From a checkpoint of a small mixture-of-experts model trained on Wikipedia.
Experts: 48 squared ReGLU neurons an expert, 8 picks a token, a softmax router.
Training: a variant of Muon for the experts, 308M tokens, 9391 steps.
Below are experts of layer 5 (counted from 0) of a mixture-of-experts language model. Rows are named gate (a neuron's input weights, with its number), up (a neuron's input weights, with its number), down (a neuron's output weights, with its number) and show model dimensions 0-255. Each number is 128 + 32 x the weight over its row's rms, rounded and kept within 0 to 255. Numbers have three digits each.
Before each expert's rows: "comes before" lists some tokens at least twice as common just after its tokens as in all text; "gets" lists some tokens that make up at least twice as much of what it gets as of all text. This comes from a sample of Wikipedia text that the model never trained on. Tokens count by the router's weight.

# expert 35
comes before: " ", "1", "2", " -", " —", " York"
gets: " ", " |", " a", " is", "|", " for"
gate0:131104100099108119084117164171108126097164136129107156064058119086102106080157151105172133088065115139153161115111105100111070091176136153132150140149168137154190021159185183148130151123087119114153148150108191176121089156124101140134104123110148124182110100126128155096149157097093134071193126099148183176121120211170110163153122198123128119122072089142103110137166098102137104157096103156124115117164128146166170127082128151144130147094180094080161174162107145081135178159104123145062115101093166152144129154134137091167184176070155109185156141182112133139157111143120151134119121156128156114086082093130107073088151174162151120122113108133138086087109137107115142153127178127098127145054151155149121162093224115155097171132142169105120169111148190179131123113108100
up0:136140060119131124094104073152110111188176164125161181117120123102179129125046085074155138176105093128116135147187185121115038101131142108096129098122129162139113144137060117120153127167144133110162144121107108155125133122193087099148115078133084096131130104144129111104173124147140170123206170104149103127120120107121127109141133134139186089112146102158143170130145153112116153147162159099175067137149182140115131088102102122168077100098131121150086109147149086120111186139173107134188092151136126173137140106148144161150154148150154086110073067135088065160160062097123110112177113127189119146102117111093118138126138103065115133150135140099089240156172183131121162167120171081193111137125132220071169105196098120076167117146090091141112160125143103113169109129158110
down0:094062142119136077109101107111088071120097182105085185090117097162168129117039123104162136152127160141094139174150157121131122172099143098136175125116116152092111122113055156129106182162080181122178073145136121105128099092081151158210140094071157117080166136097176129118159087139098099082125176153103129154155141123115111148126169113120154163074121183105127128147154127105075131155107173144127080112057153100159094138128086158103124124160175064167143155128153083089113150057066132102145159155211117130164110093120186170131057119170148147120138106135117112106121123175101109089120092106196120111127110110124112137138085070079091100157090126156151166168076140157109097119135137148129095120114101138123177121222111152163104056129103124111091155129109146146120185132121141

# expert 3
comes before: "0", "9", "8", "5", "4", "6"
gets: "1", "2", ",", "3", "4", "."
gate0:165104143135120131042145127148135110084182158121209113102138152119169095148143102088116128124103156122156160127150109127105115154119118129255155120050168126094160154139142126166121169113158138145163194099017132193166115157108161150131088145124140130134109117170089163135122114159137117155124111159165137096106119150129167138169127120108103136070132078153121137065095149155101122087080119192162129201124112134109112151170091115126184182201138136173113096134084159082137150107181084127144144109151142126155139094119156107074176190157093145168137114104167187144119105167101136147130079131123163101139089148168171094111106117108117159126128071169150168146126160083141122179114176140103116145102055156080139130111132106115155108153139118131142152110165100184116109130033119
up0:090141065110131146217142185113088108117083127128090145188135155154097131143113111131163151087138114154076113154110185150122117087130111104032108164186089095150129096125119151092113101145115128100121059176242165102064147095158103134129149132106097128158132095121140105117139122068107139141085132102090098115169163093133105151117101145107160137183108187119140111200137119109151123162156154080076094075147162144126106132078186179153120119058144110110152146115174085161135073118089159120166132137098105129106119163145118166154077106129159102107085119117087082125161118049155140108132186106138093157115128132059131188137149168115158135144160186112101141117129125173108121095097077143175107099127207129168078172146135116137122154091160122126103077150137123108146174137166182
down0:141123114146147188161118099141126072148071149135051108165091142122140127120150131151095155109072157130120124035117155158164106143091096119166115081124082153117177165114119119092099099152131095189117157143213136146084086127157124124055115090150156104196096152158120141103118093116103084124148111141164114094115151119094100080130098128176108093133149119125060143081105139128118146100115144166140123091087057169092093112104131146104155148110114148122147158127080146146092104117184166100151095171111126148068092125143118091155062087157168134160147093135139097073123166196164165136150154128114177113147117176108129176093139137102133142084154090124106108113156103116108008208136082124156192104110108067090133163153127126125078100143113204139172105181151136153106146112099094

# expert 59
comes before: "-", "\n", " a", "born", " an", " also"
gets: " |", "\n", " and", " was", " (", " in"
gate0:131099159133122162066134136167089124108159093129157141203176106091109143114118131099162191104114132121121071098110154126130158121142126130152062153069146094097148206072118148116141159140181139151080079127105061138122150143164143111109087108094120061148161103065092109159169062149164163130091107052118096105141097146135132116114117140135100131140104114104057162093160123162161111077175164126116120067165139099117108164129039155123118155063215153184138131059123111119157143105140103114125100152093118186141152112187098138127144113199140110151098111141123117109153119172098115127128056113132140106184135085097136107134124078130106147147096142143127242104144102130151096105151115137180095154075212122152139129145115136114166096138117116136124116085126136067149114110147068
up0:141142153107095141093090177172073123129156109136181148202179128120169148103162099066153185140121098152139073105151175119133147129169157091175107136076148132124160181081082184126164140133152155185092101103089080141121098136156132134110091132126133120141134126035089108117169077148174174137092102053079081110125125130114119080167140131090142141101106101079133149097174101131155109081172143116155111090161109107156082170146069129126085170136202157136154147096151148169130165101181090128184095132139081196157157162150136095114151119177130114108099120202159123093172139153084138092138133149130176102176138131101133081123129077163115130114101117169127172144137138124114085097092095134153082152145157136139130164103149175122190111132140148086083117078108089044112143148163076
down0:137136153130144157161119109129109156141084082192151122144076111079083112151170100138111171092142182181119131174119120139158155170167111136161057152176142088190094099159134083123126075069148126097133081159119130158118123125116112094087114114065110160131131164183102158154130141126089103121093113196066174108090088053102177139102160162101110076174177136132147095107203102150127149113139121159124160205121156116091183131145148081154145107211134112128128137102134135117111151124129093180172112115103085113138137104148108137149128163120143142097123120197088091111144141134065106109074128165099166091183136101123156146151228127139093144175108109107102061056138130118144183073144126123156127118125141141085101180143061144128157162131129096133115109163106139149074178140079090

# expert 31
comes before: " the", " a", " he", " and", " was", " which"
gets: ",", " and", " as", " to", " that", "."
gate0:142196137124128099122137144169154135202169151122117137150122136097182070107140094072073092125125130110124182143100077114163141102135110067084145146123100142095141096126079118156112123133139114165163088116119122075117126157142130098117088096151099123111136059114168162103061095139101128152096107117059101145148130101055159104136167142156121164124130187107110195076120109155165174106199162127108124100167093108137132154109108129129092138099146149055090128078136159116159126072090136126198078090172101115068115183145114178102087142158123169170121086142152147115109050165156090108109115149183131102136164172167133151122166154105134117124108168114145134133111170201132191130164163125140108069100194130211175123131157167131167100122119076137154096117138141116162172141117210
up0:169189131108145106085134099172154143212181144088108118136109125123167115084119102051067117140162137096100159134072108122171115093113126094085108146123078144089171130098071101147089137103155125162139028119151098064132121162132112091138096099096108143099147091112178147106060115157132114185096111136105116166191116099082161122164127148156113149123139138106141184124101119170188128100189153143121081095162074115139149154104109152116104122062121160079092142096139139080157147093078160134191129141155085108081097152137117179114095127125146154170114077155120152112095063184116106110106096128165124099137168167192149154072169128097134104123136133113162125145089171184096188181117187112132119083127186129176195132119137143131170157101124106143148106081147137145161167164114150
down0:118161125117108157101115138117150140101087138116076086131134149122074117084082146123115107090154160153122077149174207090183110134122112127113110089132150145126115068126123118152075117089149096125122113147156139091143147115110105074176083123120130144130125150135143134206086132133120114173073118184158110078075103092112070068214126111175111133125119127139128161121146173105162143137136151110105120113145127172154105141125117160071147126106161170157135041178132141126068200122118158176137130162134132124101156101107098117169142132147097093041135068157145182180134059145118171162117127177158086082114123106169171137205138112171116118081151138122109119146104172018149088096166135166147143124151135127150147140152093098036131175134120227119147151125154080117119122132149096

# expert 27
comes before: "1", "2", "3", "4", " a", " States"
gets: " ", " and", " was", "-", ";", "–"
gate0:142178152195128097144094152118113160112120140127168146212094112092162157092114118061158083107124125234101112111155145142093149160133083122170134126138125134088084147116104163151128134138162139153102196143144190152139150154139099116142165137081151173149157127080074145128104157147171102074142147174144155128167102092214159126124142141110141148144152141154218116178195114159068112144149120157167150168088114087127162132111106172129139141128114123094106137061092175063161084104150150162060119122040113135163098124140121105147097096118100090156083086120099154155108068167129158084102168163131072085110121175165129163173143159152148098098129136102140129081122112140142099158114083187088100133166129145084145074116163098100081102142106157171103168185123100110108112109114150
up0:112151141189113109205142132139144117149133110153174169179075100069182119132116165109183069134172126209157077081119127158084160139096085097147172136119171142117079117146112060152148124134124138140112171168168157127127176180111107144155157155153131155128142110115068190119060121169143125097131144190149183128142114104166140129140142091094132149125137126134198114149197114174103111112127095106196070146104150117120179126088088168114127157152111111103106111130110169097158076092161111169094153093101130166153108143091152090103118073124115096166115091117127154124130113163157148098114183141147087127150128123164149175117143129147173113086155086159157053110146147153170150194116083202099145090130106128092109068098153068126048091131121198158105179155147114096096120109131139
down0:140109084095154177124091122104120126152113114129119184129165107097164168108144088069165101139169092168134114140103110144146183135082146147188133124073035087098144145123154109144145156140145171202140142177079141137135117112092141070104118085117177116159167140135124089162130157115158086130129100099116141114148171152208040112122147132117177194141087165108130119085090153106098121176155153138111059116177148131117074123166120088171152199119103151156174111139109180152118137146140139144130211104163161130147115077148135072166129164153203145054155133100124119117111125120107150096174102163134128136186115117097096203133145106143161127138110101111119083117121142141087090190117104092109109169175113116142150110153047122184062169121083158121133130126136095061138116131125083

# expert 52
comes before: "1", "2", " the", "3", "4", " -"
gets: " ", " in", " (", " of", " a", " as"
gate0:130103150147136100126116151121175116182163164140074141157071158111103131151145154183120173090146151112065116086124141097162090125120116180130205119097104137140160143160146081088140137138198162097074109081202135108153059102129089143133132110138102100157088078099155138086171068201135139144083042127165151076167146109119110137168121132120167121194118157124058172091118183107134072146128143123127096053140146144082120135140058097123160158087097099125153136087105125147098112127106104123117080145101140131129106079128093107147084068178163137111063117139167141077163140117179118137109114159110150114119105047156191088143106150120166081179144135108166174093081124177090134135091151086138101159092186136063133098089127134137145132118118145133147154117157132158149147165098149
up0:133081158124105089108130184069169125158099194130078130153117143096108110091164143164151149117116143158091109108116137150154168145104108107134131115113134107180114149138122086132161144127223105134073130129163140087189144114146109197144134089054091130126129115129140181079187094090089181143049063142128132069105140105163089135124132151160166116136136164168040153127104142116127177115141143112126133047164190104097124136154095083134111180082121110158101145118134116118101158125117098098077078146123164124122132095120057143149089060116164140139039094154142162113152079111147134128113123156124171081115122116134190114135144139162087059150152136093167101136102110167141130107094154109113101108081187063120128081080138113117101163147142154139109118125192191174151130174083168
down0:136081132097107173087148127058153109134096113137170110083133143150120100145168101138139125105079093177090163084087065091124168143100160113112196134123154148151122173137145110076105150117106117070108136099149118111093142160116139089185164124138125120138166131170128170163104085115104099102148121162165110148168120138182043092143147106092147095194177169154114135121144134143154169106159149181129142070159106145118158130142194121067093099147134118087125102167136187137159151148135168163134149158132089044097191170132096187137143186096067169118152095129152141107100142097135093058117141104111067097078155157049153132159205134104131100187146113144063146138130186100092136125125118147185119061162126164091128143122119099103130141110197135115136089090178120115135101143085103

# expert 37
comes before: "|", "\n", "-", "==", "The", "%"
gets: "\n", " |", "s", " of", "ing", "ed"
gate0:112150084139168180104064137108204083146087124124073204119127114095146064126162087112117157150084114109091155143181060161126163166157180128097121137181147144189107129073122168159129132129087158178100133094139120145157112177146112094102139120120138090125108067136101118088166108137126123083148135054162185115108155108093116154106107126108127134138125103141127148099127146060112141086111101134125155111111172128143134080125125113079103068202114141074134085088123116126137098089124140127171130052161144085110099071113104154125171169136168073143217111185142139115194133182124145133147162141094153206146124147119155085113144163092179121142038145105113105154147148059164139157084102079126097098140111174114111072156106133129067119094114165091137137111133096109143152146145158
up0:127094149090132181135119127136161122114058147127083131161116186082134108093119068117116111176057136143056178133176035160115139116115176116087124065140189120136113115165098114144097143131138139155192130152208159140120111096113110109099141109081079100099125107151095188092175086148125151138169162119147144092147087198127165149126151116153098117130049116132090128182144152151112113145115118165084143069098117133189064080084109143162080144135113130154185157096110107152142124097096160147130126106136160143121121096104134108097124131149167102170186136147140076155125151183089104099176097121164185092084133148104154078075102066079188133133115173161080128078163161140086101139145126154117104149167160154118175143152159100061158159161142078105134140098099105084138106114131121
down0:165089125084136171096173084109103137086145095088142083078158163094131098152136179106127145137136158131100076114084120159162113137086090153146067087096109112160098181110123117055124138089075132099182116139126108089065122147141120134077138141094162127094149164141094122121092070138138153093110116117073162155142136127171130117124133169121084142103101121104124082135069084114132116076138124108096163161112100125159100129106064056155120138076118118102131142150158120068189099174132160158092063175059138133128133164123127141132141145110180130180184147104123148124119133084187081107164156135112120160105067066127121141149107119159098126063101181077101175079167103146140101193115153172113150134139141132122091136089183065060135072155108160109120091175148189174109145167143075

# expert 54
comes before: " ", "|", " of", " with", " on", " —"
gets: " |", " in", " on", " to", " \"", " by"
gate0:139150154097121120122174152141224140111135122121108181108159080095091104119163106128153092113165166133121216094120096093068127126135138095116116168166145114125102173096127135115134158154162189072152143147159142152120110111150121127117093163155083101158085104113185066096119161155176145125062102112110151119155185092122130157126141168143188170144093118170159094123159129150101112161131142124137113072163092090153150169156133167125124172161124052111169086118097153145160131194119130162112086185111176140166177087046171094116050153140123098122105084049136170156126123152142124119152102174100116111155114085195077167117103128177114141090122166112102185141148151156128159111152171058172079127124167083090158113087132144122102154106145174120123121093107134130179125163151193
up0:180155038131139133095212187120156106074131119139113102160143132124119152144114170086070135143149096171134086139152159077065135107170095156070180150109122137150101148097110127107113113121188103114167170136125130138221108138082191182099054105049126099117233141099132115142098104106128127146109120147164081152165132074107130126142140100179129148130137175068130105082160086141106107145105141152145130105134102149125074126194098134064099138131104117124100131114117141102136231146098104173209154200117108129117118145110165105152142127089094090168144122119150116130109116165198166122115140092102137101169114128164107108110128184132139126082149106105123103185152145138127082108128170173095098116147153146108154141106092120151119221163129156124134132139163093132122097131126175
down0:133118112159147161089155145134097119106170078185127123122127085103111113136081171088079096088123080174057041092083107168142159107128097091081167129107111067139149126124139077136114137175154118122158137150176094093122128074153123100127122107115166167205132132131129166130099116125148099156135126131141063067124106091132084133161166153105103119206146132184122130098212155109080110104137106173184157111100118159181114058058110156125114132120132114091102134101159163093107165149135173145151142148104126084175153143148121125199153128133094133130142121064179080131144095080113103104119141119125121115078144067138126132119130190144142073190158063089167059128095145108149120132091137164148105165134162114110168129118065177074122163101142207076114153141156118159143140163153143

# expert 21
comes before: " the", " a", " to", " in", " by", " as"
gets: " to", " in", " was", " of", " is", " for"
gate0:135164060150142137081091190108112153112112109128113155089144126154123116185171124099154163149158187152131168166067118103120161172113177085147075118150185112081102105152082110172124125127135110111164130153139085167121152148107170123109105092157113133045135140133121048136169199150117140111140130148135145128112103186177136173160150147118143079120078179165138051148139077147100125119141164157143095182112077130080135122108123175065126110152122108131144094156129164103139138195195138156054162105159105126160098104151176125176109163153111152129155104160097132154162105127115112136123125074164186148148126098027104119115155051098117126089090118166122109141104118148109156119114128156092102184156202065149119191149204118111164145122127139144167111122169127150142176140101166
up0:105110093089129138101131102127096158075064105127105146111141132150017152170158092081167108132212175162098144182093124099090095189073113130118103122193121114123086146181089167186142167137094098114146097141087092164126123137155170082171095109121102097087182131106114096146175132154166127122088122089107130123110093135152108165145060149134100132121122089134159135112168083126099070128151175133096096086130149155078191117111131197111167071101110117137137147122103179143151148151114132151072108105133114095128093174168155107075085187127111112098191139134108119144161095121122114128136082108077086142147140138112054157132125045148136117132101060154130161097105098122138164126183156114105117138147173116123135150200133149102114129157189133112076170162134162163113149151133202
down0:132113154134132138051138137131158110142161105098140104130104141134090083167102168178096101077090123158176105102104142103104131147128117108137127175122142146130097150120111135120112123079191103079113080157106099131090195163102088125148109126153099115132158146133076188137100127096158111165093158192167128114073081126108107135175090116158129132139173210091174141120077173111080186092180145092089058099168128093091119127169153100103175065147124164102095099201129126158117142149129133119111138150114163097114177148116196164214175120064181124118085161159095131170128117106076125103136131148172128099142134085158159143110195122072062164132168156131089125121181119146169125087080118147112073080152094159115162164086115107139088163165126102172134123068147109076139126143166148

# expert 18
comes before: " ", "\n", " —", " The", " −", " \""
gets: " |", "|", ";", ".", "-", ")"
gate0:121117153149106093119137120092123106099164048067156142151124164166125118127123173125109157081140039137195128120193169163122122113184146098112127157131140156109091116128163115155134175159100151153100171093157155134143099147185143148122133145183145220120138117143121131098139090113099139164126102107124119124125145081108129129156155103188102223093184102106092136174132151102142157144149159159140138166130109114126145120109124164164112067137138092133119174093168146068160073130155127131103158114196108110177149146094069108199125154140133124054165131164129108157097163062229113133157169109171112166173067165121162108105094112165144130093113101095120195138134144118124115161195094157113185142105161072137125122111160130062199198156133144166146114124120150156122146155136158
up0:098141136161101072149151109118154121103178056084118131106146144164120101100109158134115138111131062148174126102157171153130152118185156084119116149152194133138128076118191137139141136159088141155089155088101151164134115137188135155145125110194152130104193107119082115102159056114130152176136098124149168133135167148115130133157173085195116183100172139124103100173144141125134162085162125147098120180137126114108100138113105173130128135114172110127129161118144171071167084101129108133111181126164115117154147154042079129179180121135143128070144156175123097133087143084219114108156122162119154174144094157085137148145122101164189136096116049070123159153139118092104087176209124208115173145120155042131084127135136105071191111162118119125103138121081159122103182115119142
down0:074086145114101168143115132156080128133165097133091173157067062016120110163142148149141164101124232127086143153159115153118141155137182109098161155130073162135140089131153141113167096070100117161162177151096097105129166153219065132113128128133092130123140134099116111140160121128154151125160075116133111079125124119014142102143117164115061151117149151085137157107152095085104122089126113143199148095132159063111116169155138147109119155073098146144123137082138118067180113113125139130117070129198130125144177101197104105157100134090139163173096231086150092112159158110140126121131174173115140144139140093150097102068074090107113150151112119178162162106080128135110122102125116119148105159125139113095106167096095127144102140094150115135126137070143077099115141118119156

# expert 22
comes before: "0", " |", "9", "8", "5", "7"
gets: "1", "2", "0", "9", "5", "4"
gate0:127104144081104137115117116134095168126077209189050177153149076108110084160149103151121187107090130153085160104096191106164076173090100119081139097135162147125133076171162097132128135109143173070138094164154152151126100127138128104132117072161079129151145152122103081117153112140117094127106152129170201135145169151111184142150147109112124123120140094119096150108132118084172094123118116154084164152112134123148102028205071173122062128092127150146151135102114123148133107092102126185101067134117115181146138130080110163125120180107150137144140161235142223118167154110163151174152116154152063105103091108120136145126161075095124112122096086130174130111179161088132141173123133085086146116116178117114099115104064049163098133128099119108157109125159117130116115130168144
up0:125121168103096152071118174160081123079113204147062153157123107118096066118147116144136183126112096131118146129084127118089087125105118102071091114148190108150119007106189111119117123128122166064096097158126127212139126120149120137121049097180120102147147116092080086135159102098144119146100136097140145115158139188130168100142137162106158138106159133125086165112178143113204080095129081087059100081137117141104114059206038124153128148099144132104145120117155147111102091104064122149082116122115141174139143089074128129137100156145163161153145150181118192111142162118175120132132117130142100127116133120155150121103162079096093136087116107158152104115164149127125132157092115041100118096145191117116120145141064103183123100125143159102116105115175129111145080171162160
down0:054091155134113119144160126110157137149109167134121157124106094189119144171122116158116164145101109135121110124076082113146132113113174143109086134172137172166105101128147139196086118163161102116137141129161155083089199180134146131093134106100086097178137057127142170155134130148176102110129111165132164148099133158139155124109121164149082162102084130119109110148085177157136065205140130123141149127098119072110127181136068020109170093073071168093087116189178121116089097140091155143161156115147123151130154088156153040113101116131119124121210158133156095176133163143160136170207146155137141103149066130065097125132163140116157112126125109183158127169140130090167135160118178149151113138121135154168106179151116064101188116166178088124173099141146112071123095146164167

# expert 29
comes before: "0", "|", "9", "8", "5", "6"
gets: "2", " and", "\n", "6", ".", "8"
gate0:133162127108036162090103176076145130145144191112209160190105091137092136110167100143155195120156160166070144084124142149107140184148085127198124126104154158153070152136138070103111169185143105159135147144172104116093143133093125124132138156146163199132134141139090105129086124175134134104072138107141034106146179134165110114133183155094108120181142116123143124125159128087126054108154144139093130077152121115157189105161121137137147150154128111149074116163124131108133191132108139122116090133106132155141144162142149109146073119129135091131092094131128176130223118093121134144140079168171162148153094118145125163100097006140171164103103155155144151150159126106116079123124103098143112182145128103141123110146164133148144161147130214191119108127177164152143167104077177
up0:107103124140206092134162122144134103057110122089076111083144125170118111141062128146096071131056115088150109157158149094148097092125198132057137124120140142114173119117157219136143117074084162114128079119156119172159131147149128154149156092115071119107143097116140152095128174078110099143217132123133180113124098144101167141145099116133119138082128172158123114147081122158158183143095076133134107158079128153102103163091174143129124065132107137144183125106135141158131025128145164141123179119177140118103121089107127171136174119165114161131133162117126099186076141159120082140113154099093139130108153150110111065170164205103106110124131073143087094121132156173107144151133178162091153115126184112105118167090107100122158062143108079086122178133054055132120122156150085
down0:113120141062111161141143096138171106134147088113109130157135117126100146085074156131109167144162165111101147076118129192122082113100118156116113143048118134115106081152205129133083080085131186120159105166132103146158136086113131098128091127157111150071090087118126122107141107135088158138151177154169119119097112113117150140165113118166130106201124090140101169110127156145139185120104093160137169164140111100133148127090112127123106100139152084195154166144157174204118165093080144113145149127132140111085124178185115147188116176147194180141101074133132120111062085127073097150161091123191164155096035100106135126116173118157159102104113147132149115149133162120187138162160181141187121196072099114135112105116073169068170146147124053164058153168157065113119141153129131